Weights of a small mixture-of-experts language model, trained from scratch on English Wikipedia.
Size: 11 layers, width 96, vocabulary 6750, 19.4M parameters.
Experts: 256 experts in each of 11 layers, 32 tanh GELU neurons an expert, a sigmoid router, a shared expert of 64 neurons.
Training: a variant of Adam for the experts, 492M tokens, 7509 steps.
Below are experts of layer 2 (counted from 0) of a mixture-of-experts language model. Rows are named router (the router's row for the expert), up (a neuron's input weights, with its number) and show model dimensions 0-95. Each number is 128 + 32 x the weight over its row's rms, rounded and kept within 0 to 255.
After each expert's rows: a language model's description of what the expert responds to. This comes from a sample of Wikipedia text that the model never trained on.

# expert 45
router [149 154  62 111 150 138 113  71 149 138 113 152 109 135 191 148  55  99 138 100 192  87 149 193  97  87 132 161 179 114 147 143  90 131 134 121 167 155 170  53 116  96 120  94 153 160 145 153 162 129 165  89 135 116 142  94  88 183 130  81  91  93 186 163 156 151 108 151 122 108  91 129 168 188  89 143 130 111 100  75 121 129 164 144  96 152 102  99 103 122 134 123 139 161 107 136]
up0 [150  85 124  97 101 122 113 123 133 157  72 137 140  94 164 202 115 126 165 185 150 110 146 149  73  84 130 146  65 165 131  84  95 160 126  95 140  88 140 137 154 132 104 147 100 134 135  81 104 101 158 173 137 155 111 131 151 144 143 102 155 127 127 147  92  86  54  90 128 114 122  43 100 138 127 174 103 152  91 112 108 106 190 173 139 164 179 152  72 154 122 137 200 138 162 130]
up1 [ 74 104 144 100  92 139 137 141 124 138  61  90 196  55  62 101 151  86  78 143 116 131 117 118 113  96 162 162 135 123 137  29 149 121 162 121 191 102  89 140 121 135 154  92 155 143 128 154  95  98 121 105 112 142 135 126 150 114 136 135 132 147 105 105 206 143 157 105 105 130 153 156 127 151  78 167  91  98 176 179 108 163 102 126  89 152 179 133  91 112 106 151 184 150 128 104]
It responds to: Opening parentheses before a name or explanation, and digits after #, hyphens or en dashes, as in (#13), 0–6, C-2.

# expert 27
router [143 148 128 125 102 143 143 122  80 111 111 142 107 169 104 127 118 174 123  97 167 166  91 129  98 180 121 102 129 155 139 183 133 157 147 115 161 167 189 126 111  49  88 138 211 151 163  92 104  97 149 132 173 125 129 105  57  78 111 142  74  73 132 191 126 154 136 117  86 135 123 140 146 124 165 159 183  81 108  64 117 151  96 118  88 168 112  86 122 169 114 157  99 125 105 112]
up3 [115 122 131  87 142 131 157  99 117 130 104 103 175 152 132 132 174 106 203 133 118 159 148 168 156 160 133 106  71  76 175 128 106  69 109 127 137  99 111 211 132 108 109 183 135 163 128 220 139 102 139 131 132  83  81 121 149 157 197 149  76 152 140 130  93 133  87 110 151 143 108  84 119 147 111  98 152  99  50 107 122  85 156 166 134 149 101 126 106 160 140 109 107 135 186 115]
up4 [108 137 103 104 151 140 108 117 248  59 148 117 161 127 108 130 112  87 139 122 139  93  82 123  79 101  98 136 123 161  88  99 116 211  78 125  32 133 114 118 119 156 133 171 138  75 117 102 116  84 146 113  75 170 145 172 113 141 121  77 100 161 139  91 157 133 112 141 129 122 127  79 110 123 154 127 148 131 161 118 141 152 129 141 159 166 138 163 137 127  93 139 184  86  97  90]
It responds to: First digit, mostly 1 or 2, starting years and long numbers, as in 1980, 2024, asteroid designation subscripts.

# expert 1
router [137 131 187 154 145  75 111 198  89 104 172 138 137 136  96 104 134 122 135  44 147  80 131 122  95 145 196 101 127 117 149 161 130 108 104 140 113 171  67 101  97  64 158  81 172 118 115 116 160  78 159 136 116 109 131 124 183 167 122 160 112 121  75 158 155 150 155 110  72 138 128 168 162 119 114 177  99 116 187 107 170 152 132 149 131  84 127 109 129 195 134 118  77 130 147 130]
up3 [151 164  96 140 138 105 147 113 149 111 102  73 139  93 100 178  96 133 123 139 103 120 162  88 126 152 121 163  68 123 138 143 140 125 140 109  67  94  78 154 205 121 213  97 176 123 116 202  75  85 146 161 201 144 125 111 125 132 127 129 171  84 150 104 121 162 143 134 121  90 153 149 128  98 178  97  92 142 140 114 138  66 176 117 155 108 126 126 123  65 142 140  81 157 172 142]
up4 [122 140 126 113  93 192 113 135 125 142 145  50 123 197  98  74 159 113 163  79 158 140 133 116 133 115 145 141  76 112 103 102 195 179 144 153  85 131 134 151 119 143 134 123 110 172 149 165 158 100 150 185  89 130 124 138 163 143 152 141 104 140 173 142 121 123 125 110  88 199 121  94 130  79  62 138 136  94 151 135 145 176  46  99 178 160 165  99 115 132  65 108 108 161 135 136]
It responds to: Common nouns and noun endings for places, institutions and roles, often after the, such as city, town, state, government, general, president.

# expert 32
router [111 120 171 163 130  88 124 185 114 158 142  91  89 165 115 180  97 127  99 149 176  95 109  97 111 162 154  96 128 135 116 132 155 105 102 114  78 143 124 118 164  98 166 128 161 150 141 175 163 145 120 137 108  98 148 138 123 174 143 202 129 100  74 195 123  60 202 121 159 125 159 110 150  91  91 164 128  75 149 152 135  50 117 114 180 110 124 125  90 172  90 123 106 146  95  80]
up0 [ 93 127 150 129 142  77 145 102 173 128  95  92 145 170 124 175 103 139 100 129 143 133  83 117 149 135 161 119 113 127 136 132 155 129 142 176 126 125 157 220 132 180 147 161 129 159 139 145 137  93 112 160 106 120 115 144 194  97  94 139  93 173  90  91 135  83 165 110 148  94  75  45 133  69  67 161 127  84 143 110  70 111 153 121  91 177 122 125 112 144 143 111 171  50  99 138]
up1 [136 161 193 167 150 118 151  91 178 138 128 140 147 173  76 186 127 142 127 114 108  89 116 151 135 132  97 153 176 105 103  76 120 129 171 132  53 125 163  93 187  97 167 163 108 135 139 130 110  72 143  98 101 110 173 171 138  89 141 158 117 117  97 112 115 121 119  66 103 158 151 122  79 140 173  81 103 142  99 134 189 131 175  97 176 118 128 135 198 116 141  63 109 163 141 145]
It responds to: Prepositions and clause openers in running prose, such as by, for, with, after, When, According, plus verb stems like discuss, begun.

# expert 24
router [190 109 108 123 115 147 165 128 142 101 138  99 140 116  94  85 126 137 150 173 134 168 163 169 193 137 134 145  97 130  92 104 153 194 131 137 135  87 123 158 120 119 110 167  67 152 180  95 165 169 143 137 103 155 156  98 136  61  98 108 120  96 170  67  90 127 126  75 138 110  83 136  89  71 120 104 119 214  50 167 110 129 165 148 147 124 123 165 139 107 129 166 130 147 170 129]
up3 [160  80 144 185  95 118 121 113 153 137  99 123 161 121 175 112 172  88 125 154 118 134 121 171 132 135 165 108 131 132  98  85 115 152 116 197 149 116 102 127 154  84  96 140 199 160 159 205 165 125 119 150 115 169 148 174 118 129  95 130 134 103  38  74  67 102 106  70 128 166 148  95 106 124 166 137 107 103 134 151 139 105 146  70 150 154 118 111 174 102 139 126 122 169  54 146]
up4 [132 146 175 142 160 155 150 175 136 116  86 143 135  90 143 103 151 170 166 154 151 106 162  82  89 188 101 114 144 139  91 124 119  82 115 128 104 106 157 115 101 159 115 167  42 103 167 110 155 108 162 102 121 149 116 158 159 153 143 132 133 157 152  39  82  79 122 184  88  89 118 179 187  93 152  74  83 142 165 151 136 147  83 129  80  96 119 105 156 130 112 125 146 138 158  81]
It responds to: First pieces of proper names, taxonomic epithets and technical terms in lists and infoboxes, such as Prim, car(inipennis), Sy, con.

# expert 50
router [145 104 128 129 101  96 142 151 146 168 109 154  44 174 117 138 124 140  78  81 191 115  95 156 141 113 154  60 111 111 183 186  94 119 151 134 149 210 130 113  74 100 159 104 189 131 146 127 141 133 129 129 150 166 171  94 123 117 156 117 128 106  76 170 163 134 147 161 143 109 152  68 129  97 155 145 158  70 182  89 165 125 102 174 134 132  83  91 157 146 137 123 110 116  97 160]
up0 [108 135 184 159 167 118 166 131 157  96 163 148 159 119  67 125  86 145 170 116 116 110 101 130 145 140 166 116 145 104 149 156 125  71 114 119 159 121 147  20 136 167 124 169 157 149 115 138  82 107 161 135 123 166 106  98  77 114 142 168 110 134 157 111 200 112 109 175 138 104 185 117  99  98 107 130 138 170  87 128 104 106 155 103  39 108 106 118 192 111 102  98 100 107  93  89]
up1 [125 182 156 169 116 159 119  77 134 115 156 109 141 117 118  55 236 131 113 149 127 160 122  95 185 156 151 147 144 120 125 122   2 131 145 126 164  94  77 117  85 163 132 190 112 147  93 116 103 119 137 155  97 164 134 123 137 124 109 149 137 152 121 153 159 143  70 146 129 147 146 112 106  23 121 114 110 135 114 133 105  73 137 120 110 108 148 101 111 114 134 100 125 111 152 126]
It responds to: Line break tokens ending a table row, list item, heading, or paragraph across all kinds of articles.

# expert 48
router [ 84 137 175 140 131 138  88 119 130 143 141 108 163  79 173 177 114  99 184 123 140 114 126 102 128 136 145 159  97 157  99 110 102 128  44 172 108 142 101 153 167 132 151 145 117  48 170  98 146 162 147 119  99 105  90 113 168 171 143  95 127 128  73 156 118 184 148 162 121 146 107 124 100 103 113 189 148 102 132  69  71  75 138 160  53 121 118 155 157 158 107 128 161  62 135 142]
up3 [ 85 174 150 121 104 124 127  92 155 155 123 125 150 124 125 153 154 189 165 144  18 137 139 113 127 150  57 146  80 115 112  99 167 162 112  98 111 122 174 152  98 178 145 138  91 145 120 155 133 168 128 141 147 108 130 179 113 118 152 158 104  97 109 148 135 133 138 146 160 137 132  36  89  98 202 156 124 150 105 138 119 124 135 134 104 148  88 174 120  97 123  51 195 101  86 117]
up4 [155 121 143 129 141 151 125 142 135 126 161 142 145 146 119 162 171 105 134  42 110 189  78 109 198 130  42 110 125 179  94 111  70 143 121 101 170 139 135 110 125 131 131 112 150 121 151 153 142 143 160  95 152 172  86 206 123 114 190 109 172 155 129 123 150 102 152 203 100 101 156 125 102  98  97 112 132 118 153  95 109 112 120 121 117  74 146 196 134 108 154  82 144 145  72 167]
It responds to: Hyphens and en dashes in compounds, scores and year ranges, like self-, anti-, 2014–2016, plus the letter after Arabic al-.

# expert 56
router [152 113  95 132 132 165 124  96 184 146 151  66 162 139 139 144 186  99 132 104 134 165  48  63 161  94 115 144 149 129 131 143 133 145 126 110 162 102 145 133 159 154 102 132 131  47 129 130 156 153 110 154 182  96  78 104 133 111 106 112 140 142 122 136  79  79  74 130 164 107 102 167 107 144 140 136 168 171  44 198 134 136 160 157 146 126 190  77 167 167 111 116 134 135  89 140]
up0 [105 153 127  79 171 145  95 116 160  93  90 153 121 114 160 105 163 191 141 137 165  63 134 141  79 143 148 122 111  67  81 117 129 197 151 112 111 108  74 171 106 119 125 150  88 120 115 167 163 191 187 111 127 112  87 147 156 183 118 155  98 140 185 115 132 121  84 157  89 150 131 139 150 114  72 122 133 144  98  90 122 157 163 113 148 134  92  70 169 122 116 170 118 110  86 192]
up1 [ 84 142 129  83 129 118 135  58 156 145 112  56 147  94 165 126  84  73 115 153 118 149 113 149 112 127 128 168  22 110 129  63  96 189  95 100 107 100  99  77 125 152 102 155 171 122 137 134 121 183 111 106 135 106 124 153 138 136 122 134 140 126 137 187 147  68 196 113  78  99 111  78 133 155 123 132 157 142 135 116 164 122 161 171 205 165 137 149 120 135 134 126 143 153 114 147]
It responds to: Word-inner pieces like st, k, ik, ov in Germanic, Slavic, and Asian names and words, such as Jakobstad, Strauss, Thai.

# expert 16
router [132 128 145 175  81 198 146 128 112 139 152  82 132 133 108 138 184 135 125  59  78 147  63 111 128 132 139 170  88  95 129 119  96  57 164 132  93 121 122 105 152 132  99 157 168 155  84 123 127 101  98 107 103 167 141 156 164 174 127  85 154 154  52  86 137 188 110 128 134 115 207 106 156 118 136 191 157 149 149 106 110 132 107 131  70 117  99 114 158 117 119 135 168 172 118 166]
up6 [139 120 103 110 152 145 118  87 119 110 111 126 119 167  32  76  94  84 147 108 195 125 165  95 183 202 153 101 143 147 124  99 153  94 125 125 104 115 136 172 189 172 146 158 117 148 125  95 170 173 134 148 157 145  97 101 128 113  81 142 143 185 126  80 157 136 157 117  91 119 134 130 116 159  97 120 116 181 129 165 167 124 156 109 157 108 118 131  14 104 136 143 152 165 116 125]
up7 [109 162 135 167 126 125 144 118 175 151 118 126 109 140  97 125 127 138 119 180 130 168 116 115 152 162  41 153  92  99  20 141 137 123 112 149 122 128 131 118 111  69  96 154 131 127 127 124 160 100 135 168 180 179 140 134 109 106 118 148 161  76  96  97 134 155 191 137 135  89 107  75  97 143 227 104 107 157 184 108  95 158 107 106 127 195 158 154  98 103 147 146 162 141 103 131]
It responds to: Capital-letter pieces and acronyms in tables, especially country codes and team or organisation names, e.g. CRO, HRV, ABC, FC, Army.

# expert 34
router [133 130 118 120 112 129 151 110 119 161 126 108 154  92  91 154 158 135 129 106 143  87 103  89  68 103 150 119 168 101 151 134  99  84 140 125  79 152 129  51 165 112 133 171 103 101 137 168 134  83 125 128 173 143 126 176 179 114 134 109 159 105  81 153 162 136 218 108 138 146 167 145 160 167  31 144 149 107 194 111 176  83  93  85 102 142 120 110  68 105 133  83 151 151 131 128]
up11 [110 111 148 123  82 166  99 108 155 123 185 163 128  96 127  84 112 187 139 106 137 145 130  78 131 146 124 161 113  33  70 150 108 111 157 154 146 108  94  84 127 104 148 205  47 106 166 124 106  87 159 137 169 101 113 155 149 103  97 150 102 121 109 148 134 107  99 147 104  98 166  84 143 160 138 169  90 166 126 134 113 131 107 117 134 146 124 104 169 185 135 197 114 118 206 136]
up12 [ 57 112 167 112 132 103  96 140 169 148 123 136 132 152 159 126 167 134 116 140 130 104  99  95 137 103 117 163  38 108 138  67 115  97 136  95 172 124 181 125 156  64 140 135  80 131 158 161 155  63 132 113 138 155 124 205 132  57 183 164  82 113 189 126 125 153 133 162  99 155 107 126 105 103 104 142 109 137 127 145 106  87 127 155 163 167  75 127 161 116 162 118 170 140 177 167]
It responds to: Common nouns like country, world, song, music, television, and word beginnings such as disc- in discovers, plus -ing endings.

# expert 55
router [187 121 103 156 115 118 141 141  87 132 124 140  49 139 111 114 128 120  88 101 155 154 131 105 116 135 140  63 112 157 130 164 146 127 181 137 162 203 144 117  74  67 123  97 190 138 170 113 119 132 147 133 138 124 190  82  86 101 147 133 109  81 116 150 123 145 172 112 100  98 115 130 191 135 193 186 188  92 130  93 148 129  85 126 107 129  84  54 151 150 133  97 131 160  97 119]
up3 [ 87 154  84  31 123 122 147 171 166 106  98 143 138  97 146 162 143 111  69 132 153 140  87 103 107 136  99 134 172 116 139 151  99 141 153 148  93 125 183 162 153 174 141 102 150 146 107 192  88 140 181 144 147  88  93 122  98 116 128 138 178  89 126 142 101  66 133 120 107 158  99  88 107 139 104  60 164  58 188 108 167 156 149 186 115 102 153 141 116 124 130 134 119  85 145  93]
up4 [126 151 139 102  79  60 139 102 104  85 183  92 161 100 123  89 139 166 151 152 192 140 131 110 131 128 136 133 136 141  85  93 126 124  58 179  67 121 111 103 163 161 166 158  65 148 114 164 122 119 135 166  80  86 125 124 131 137  93 178 129 122  71 145  91 115 151 132 127 130 167 136 104 127 104 130 135 183  94 142 199 115 148  99 103 149  89 172 105  70 126 169 137 153  64 172]
It responds to: The first digit of years, dates and scores, mostly 1 and 2 after a space or bracket, plus verbs like meet, led, participated.

# expert 8
router [144 146 181 181  83 122 124 134 156  80 121 131 128 128  45  97  69 197 166 170 152 128 160 129 156 171 134 119 141 100 111 142  99  96 123 120 108 126  64 100 133 144 180 199 159 106 123 139 114 131 148 168 119 181 144 113 224  91 103 152 158 141 130 141 123 105 115 119 172 110 196 115 132  62  93 141 128 119 114 128 157 127  93 124 130  76 174 135 139 118 138 100 124  80 168 104]
up0 [112  93 133 119 111 171 130 138 142 139 135 142 137 186 123 153 138 101 137 150 125 105 123  62 101  86 145 159 169 131  93 125 156  92 144 109 139 113 114 103 196 150  60 137 185 134 138 157 117 137 183  47 129 138 115 168 104  86 155 169 158 165 127 121 125 163 190 111 148 129 194  96 151 167 115 119 119  44 136 142 148 112  89  71 171 147 110 123  98  76  95 154 109  55 118 139]
up1 [ 74 168 130 169 176  87 109  92 188 104 119  96 141  97  78 124 106 160 129 160  83 118 142 133 149 167 141 160 103 163 116 130 133 145 133  94  45 141 109 188 161 150 160 175 183 114 146  74  85 139 198 110 141 134  98 110 173 100  95 130  99 142 137 120 124  99 130 123 172 123 160 111 132  99 146  34 154 162  99 178 162 142  78 136 183 139  95 123 156 135 147 142 119 144 111 152]
It responds to: Word-final pieces inside names and ordinary words, often after a consonant, such as ires, ince, ence, are in Álvarez.

# expert 11
router [155 128 136 120 124  78 126 161 124 124 130 186  55 153 102 131 157 100  80  94 165  68 107 111 147 117 128  92  91 144 168 193 136 136 174 141 150 206 133 113  78  84 146  90 186 171 156 121 128 140 130 120 101 109 149  86 104 140 171 117 132 116  81 157 183 142 125 175 181 121 132 125 140  94 128 165 160  78 153 103 135  96 108 151 129  88  80  67 142 171 143 185 122 130  91 158]
up3 [ 83 135 105 107 128 126 127 144 139 112 144 100 171 106 157 124 110 185 116  77 123 130 119 114 160 107  82 159 123 188 131 121 104 132  86 108 125 113  52  52 163 119 177 121 102 109 180 107 177 133 238 104 143 125 121 164 151 113  96 132 150 120 136 175 103  71 149 114 123 122 118 160 120 151  32  90 109 104  93 129 160 121 176 115 172 152 132 167  96  86 134 126 162 156 126 131]
up4 [106 112 145  63  73 136 131 118 138 134 194  60 164 111 122 141 166 152 112 134 122  98 104 128 176 163 144 128 112  40 172 135 112 128 130 185  80 137 123 185  89 123 106 109 125 147 129 154 122 143 133 135 143 188  95 103  91 183 101 162  84 180 104 132 103 103 129 130 118  65 140  57 100 128 133 156 103 152 140 164 105 142 202 189 101 128 108 130 113 124  73 112 119 145 143  89]
It responds to: Prepositions following a noun or participle in running prose, mainly of, in, to, also from, by, into, throughout.

# expert 4
router [129  98 106 137 110 132  90 153 127 106 134 152  82 158 107 125 129  87  41 119 174  37 108 138 109 139 135  90 150 116 176 178 153 128 163 133 133 160 135 111  74  64 125  63 149 129 155 123 130 135 121 151 121  55 186  72  91 111 142  88 131 131 121 161 171 136 115 197 128 142 119 121 153 168 163 186 147 105 159 141 159 131 153 108 160 151  71 102 167 174 131 144  98 155 141 111]
up3 [176 146 153 108 152  91 127 162 185  36 149  76 173 189 109 186 146 171 147 152 106 136 104 104 115 126 143 112 115  72 154 126 109 149  85 114 140 136  80 102 116 117 127 106  98  93 114 124 132 100 107 186 154 116 118 138 126  74  75 144 154 110 111  73 134 118 123 175  95 162 176 178  89 168 131 123  99 108 148 137 101 158 156 166 129  73 105 137 216 160 104 125 155 137 158 110]
up4 [ 74 176 103  96 111 129 153 101 185 152 152 142 162 200 133 105 175 123 136 135 117 116  91 137 144 160 108 126 126 100 133 158  74 160 124  80 143 134 139 113 124 160 190 119 168 115 118 142 135 164 126 122 124 126 105 132 128 149 103 192 123  94 150  60 115 147 134 145 114 121 151  80 205  98 162  98 134  88 101 143  57 132  99  53  69 153 117  99 130 154  77 108 131  41 113 135]
It responds to: Prepositions like of, for, at, from after nouns, plus adjectives such as national, former, professional, modern, and Career headings.

# expert 36
router [118 148  82 124 130 140  90  62 131 165  94  72 115 159 190 167 160 101  81 149  89  72  93 102 126 158 105 165 142 160 116 122 107 105 121 101 133 169  84 107 161 141 123 104 157 126 136 135  88 144  79 130 162 191 126 148 139  67 118 166 157 117 103  89 120 161 136  73 155  65 132 190 129 131 166 169 119 177 116 165 150 174 149 127 208 146 136  78 111 127 120 122 149 115  84 149]
up3 [111 154 164 176 156 122  84 129 186 104  91 128 115 144 106 171  82 150 148 138 135 109  51 128 135 106 106 181 135  91 108 119 146 139 144  89 139 126 150 199 165 165 113 188 140 167 112 173 114 110  86 162  89 100 111 139 143 146 108 193  86 124 164  47 169  80 153 175 125 162 111  83  94  80 129 131 153 100 141  90 108 148 155  86 106  91 137  94 122 123 111 133 102  80 168 128]
up4 [134  69 106 122 142 130  76 112 143 105 159 122 121 178 147 130 201 123 106 105 134 100 174 110 106 148  94 153  74 161 135  73 126 101  91 203 112 119 142 110 164 140 117  83 156 123 195 170 127 114  94 144  64 107  95 147 170 188 120 150 134 142  97 107  61 139 151  96  99 160  90 147 125 144 141 148 108 103 171 122  71 194 166 135 150 153 116 159  90 145  83 183 116 122 130 100]
It responds to: Middle word pieces of foreign names and words, often Slavic or Turkish after a capital, such as ant, ij, aj, ott.

# expert 41
router [129 103 126 102  87 197 120  77 149 128 129 121 152  53  76 128 209 190 125 175 139 129 103 131 126 131 109 163 144 155 119 152  62 161 118 142 135 105  96 102 145  76 150 106 149 127 105 120 118 121 173 164 144 138 132 107  89 130  86 145 150  95  72 111  83 135 153 104 160 174 179  81 113 117 128 111  95 177  97 168 156 124  49 149  79 179 156 139 136 107 121 138 181 112 125  96]
up3 [146 131 120 107 135 112 196 108 128 120 140 142 155 175 109 179 164  75  96 164 125 140 124 130 113 107 141 170 151  86 117  96 158 149 141  78 129  93 137 165 200 157 190 116 173  94 186 227 133 120 172 111 134 137 114 115 218 129 113 126  93  83  72 115 120 121 133  96 122 143 158 101  94 113 161 128 121 139 100 137  87 143 110 122  93 144 136 156 131 175  75  89 118  88 179 107]
up4 [147 196 135 114 103 149 131  83 160  93 119  99 144 168 125 210 127 161 146  54 105 164  79  86  95 110 136 124 171 146 134 147  51 121 121  87 134 127 161 101 155 118 128  66 117 129 132 123 129 171 118 121 196  97 104 150  99 130 193 115 158  99 136 130  98  84 195 133 144 169 155 135 143 148  84  61 119 124 132 121 177  84 116 110 110 102 182 119 139 122 106 137 137 192 133 113]
It responds to: Middle letter pieces of Spanish, Italian, Slavic and other non-English names, often accented, like Piñata, Palermo, Šibenik, Santo Domingo.

# expert 60
router [155 121 144 166  91 116 114 143  81 124 148 186  98 136 104 203 100 142  90 106 138  77 105  82 177  39 187 121 143 114 157 168  98 117 158 124 166 158 139 108 161 104 109 102 119 157 123 124 134  91 116 164  95 139 135 127 166  86 143 121 162 114 110 126 153 114 138 176 140 152 181 161 145 137 133 146 137 106 141 110 137  85  75 151  66 207 167 182 128  94  92 148 112 115 108  58]
up0 [113  94 138  17  79 106 133  99 205 125 162 131 175  75 116 134 105 160 126 124 159 189 101 118  93 122 151 171 161 139 138  64 118 121 151 153 106 115 114 139 157  83 158 158  84 175 219 143 186  90 109 132 149 117  66 144 182 104 114 126 106  97 101  90 122 106 112 114  92 140 121 120 159 159 145 154 125 138  85 153 111 132  82 148 141 141 168 141 156 150 115 156 108 129 113 125]
up1 [102 117 147 110 109 156  90  25 114 146 143 137 164 103 134  93 164 155  92  78 109 167  99 133 131 126  71 141 104 171  99 131 107 117 148  98 137 108 131 157 167 116 167 133 151 182 161 127 139 133 103 151 136 172 105 177 140 115 124 105 137 113 198  95  44  72 127 123 148 124 105 130 100  62 100 144 153 146 117 112 112 128 180 137 109 178 163 172  97 108  86 128 157 215 154 145]
It responds to: Final pieces of surnames and foreign words, often Spanish, Slavic or Polish, such as ak, an, o, accented á, ó.

# expert 25
router [143 137 142 158  83  66 173 151 110 168 154 121 119 111 157 131 116 108 113 105  92 110 128  94 141 125 134 134  98  87 140 158 147 149 101 145 107 158  91  98 173 137 103 175 125 153 134 159 144 132 129 116 150 117 134 149 102  49 164 147 120 116 162 175 107  63 147 121 171  96 143 137 132 112 117 206 137 122 156 163 154 123  81 153 196  94 161  41 133 155  86  69 143  61 123  55]
up3 [164 140 197 135 124 153 109 114 102 168 154 144 112 174  45 150 117 131 165 134 108 136 184 179 107 110 136 160 114 130  98 153  98 111 155  81 147 120 114  99 114 117 155 134 145 204 169 130 151 121 155 143 141 126  90 163  65 119 131 107 198 147  81 121 159 146 115 192 139 174 149  62 102  97 107 134  48 115 120 131  90  80 114 117  47 108 133 158 123 155 150 112 144 111 112 131]
up4 [ 53 181 115 110 133 144 162 157 126 153 112 129 174  78 106 112 113 125 113 145 183  92 123 176 174 115  86 145  52  81 101 119 171 145 159 107  83 114 163  89 141 171 142 139  94 136 116 162 179 151  87 162 127 173 129 154  96 131 104 114 115 152 123 112 150 157 100 152  78 139  48  81 103 109 128 147 140 127 107 120 160  98 181 169 135 109  90 118 163 150 104 188 149  81 176 147]
It responds to: Inner or final pieces of names and words, often vowel-plus-consonant chunks like ond, ard, ang, aid, ud, as in Sw-ord, Tek-ud-er.

# expert 6
router [138 146  97 107 123 139 131 150 111 157 101 115 106 140 133 138 157 175 124 152  78  87 156  88 193 120 166  95  95  98 169 116 109 139  73 110 106 156 169 156  94 168 134  79 159 165 199 131  59 100 154 109 165  99 124 128 107  57 115 140  99 135  92 128 172 177  91  97 119  86 119 145 194  71 132 146 121  91 131 124 180 101  94 196 141 109 127  89 126 134 124 130 104 119 146 196]
up0 [113 181 159 154 156  71 103 150 138 141 117 137 134 150 125 129 155 132 129  87 162 122 156 138 138 106 110 135 134  89 135 113 141 172  99 154 116 134  63 104 132  82 158 134 119 120 116 204 159  91 134 103  96  89  66 168 251 122  86 179 122 168 139 171 136  86 191 154  92 141 111 124  90 124  92 158 109 119 159  97 108 160 162 146 181 182 157 153 148 102 156 140 119  97 105 151]
up1 [ 85 181 126 140  73 166 124 138 114 124  48 108 131  23 106  99 142 127 115 169 130 110 135 129 124 193 134 145 107  87 169 121 133 137 154 151 106 125 130 123 141 163 147 173 129 139 147 141 134  92 164 142 155 203  60 106 111 162 104 123 121 135  91  85 127 149 135 158  88 150 193 182 152 114  74  93 108 122 126 140 112  95 104 129  82  90 144 139  69  86 119 154 119  73 158 159]
It responds to: Periods that close sentences or follow initials and abbreviations (No., J. S.); also ")." and clause connectors like but and although.

# expert 51
router [143 117 113 152 130 147 137 146  99 120 135 125 146  71 142 141 125 162 136 110 119 111 100 127 114 115 143 113 222 194 160 142 157 134 125 155  82  70 206 128 124 130 152 106 113  99  88 134 177 170 111  80  75  79 108 130 142 136 110 117 126 154 116 153 139 157 141 200 109 107 105 130  97 160 170 116  90  96 172  74  73 117 124 170 129 169 189 149  81  93 179  83  92 102  94 162]
up3 [140 157 145 115 146 101 193 141  99  80 119 166 144 143 182 117  68 114 170 171 119 108 117 189 122 131 155 134 143  48 133 123 171 137  93 132 139  92  97 125 133 105  86 107 126 129 101 160 174 111 133  97 112 147 132 158 161 118 101 110  85  82 124 101 134 135  85 108 119 169 146 150 101 201 156 113 126 161 131 178  48 120 124 154 178 116  78  74 192 170 143 121  91 152 123 186]
up4 [128  98  96  89 167 135 153  91 188 120  99 123 107 105 167 142 157 179 129 119 120 122  96 112 157 154 109 132 126 175  21 109 126 141 147 172 130  89 155 157 109 122 166 113 135 107 128  96 119 109 157 131 144  83 129 111 109 102 131 162  96  86 161 117 135  79 126 128  75 146 170  96 109  98 166  49  99  99 135 170 139 159 139 202 160 153 161 106 101 104 129 114  94 153  32 149]
It responds to: Word pieces right after a capital letter starting names (B-er-ke, H-er-kimer, X-an-adu), plus commas in thousands and endings like census-es.

# expert 5
router [136 122 161 105  75  99 114 132 115 169 137 166  75 156 148 104 112  92 100 119 173  98  94 126  95 106 142  66 118 128 185 182 125 119 138 108 200 199 154 126  90 103 165  83 127 132 125 110 134 143 121 109 151 159 191  82 118 177 170  77 118 164  88 159 139 154 117 122 104 120 180  95 158 115 154 139 187  56 162 111 161 148  71 158 106 150 127  65 140 150 121 117 118 142 159 144]
up3 [126 166 174 145 140 183  91 127  82 120  99 135 167 149 180 139 214 128 143 139  75 160 115 153 118  86 172 160 100 169  71 142  88 124 199 153 110  97  95 115 119 128 110  78 176 141 115 112  65  94 115 120 114 136  78 147 196 112 116 140 132 143  95  77 111  77 149 117 130 167 144 138 124 153  95 176 129  88 157 145 118 137 149 109 147  93 141 114  88  77 148 132 171 153  95 178]
up4 [128 195 138  52 121 110 122 129 113 106 101 149 164 112 128 199 115 172 133 175 106 161 153 161 111 127  90 147 130 172 110  75 118 153 106 131 144  98 146 183 187 180 149 155  97 164 162 151 159 145 110 167 131  83  76 204 181 101  91  96 141  83 151  84 108 105 139 117 149  95 113 143 119 104  91 177 106 141  87 134 179  74 125 118 172 149 152 122  88 115  95  97 122 102 120 134]
It responds to: Line breaks ending lines in infoboxes, lists and after headings, such as after "Molar mass" entries, FIPS codes, or article titles.

# expert 46
router [107 111 154 152 140 103  98 111 138 175 142 146 131 197 179 179 152  70 183 115 105 171 123 161 126  75 150 151 108 126 103 111 151 140 107 154 133 175 128 108 122 119  98 124 142 117 157 135 105 152  74 112  98 145 121 172  86 146 168 189 135  96  70  97  38 128 139  69 114 119  52 100  72  83 160 129 123 135 117 212 128 151 170 122 147 127 125 100 101 143 107 118 152 122 104 104]
up0 [ 91 125 132  87 117 166 131  84 132 139 152 143 147 110 128  89 161  95 145 124  92 125 101 140 150 108  83 174 110  28 177  75 160 152  98  94 124 109 173  93 178 135  74 118 142 168 107 148 137 184 100  83 155 141 115 191 139 148 157  84  64 110 107 127  67  73 120 125 149 116 128 156 128 113  93 145 153  96 182 146 124 130 140 132 101 186  89 177 128 110 141  95 174 117 109 168]
up1 [130  80 127 114  82 116 154 113 124 146 101 126 185 143 132 206  80 162 176 143 116 145 151 141 154 126 135 148  97  78 105 116 130  67 103 189 166  95 131 126 137 130  80 113 162 108 115 144 119  69 113 157 199 177 145 161  67 135 147 153 109  78 115 109 153 112 129 183 123 135  94 191 123 120 174 153 124 130  90 142 109 131 159  23 132 104 153 124 111  97 126 148 125 156 170  91]
It responds to: Middle pieces of Japanese, Arabic and other transliterated names (Y-osh-ino, S-ak-yō), raw bytes of non-Latin scripts, and the verb is.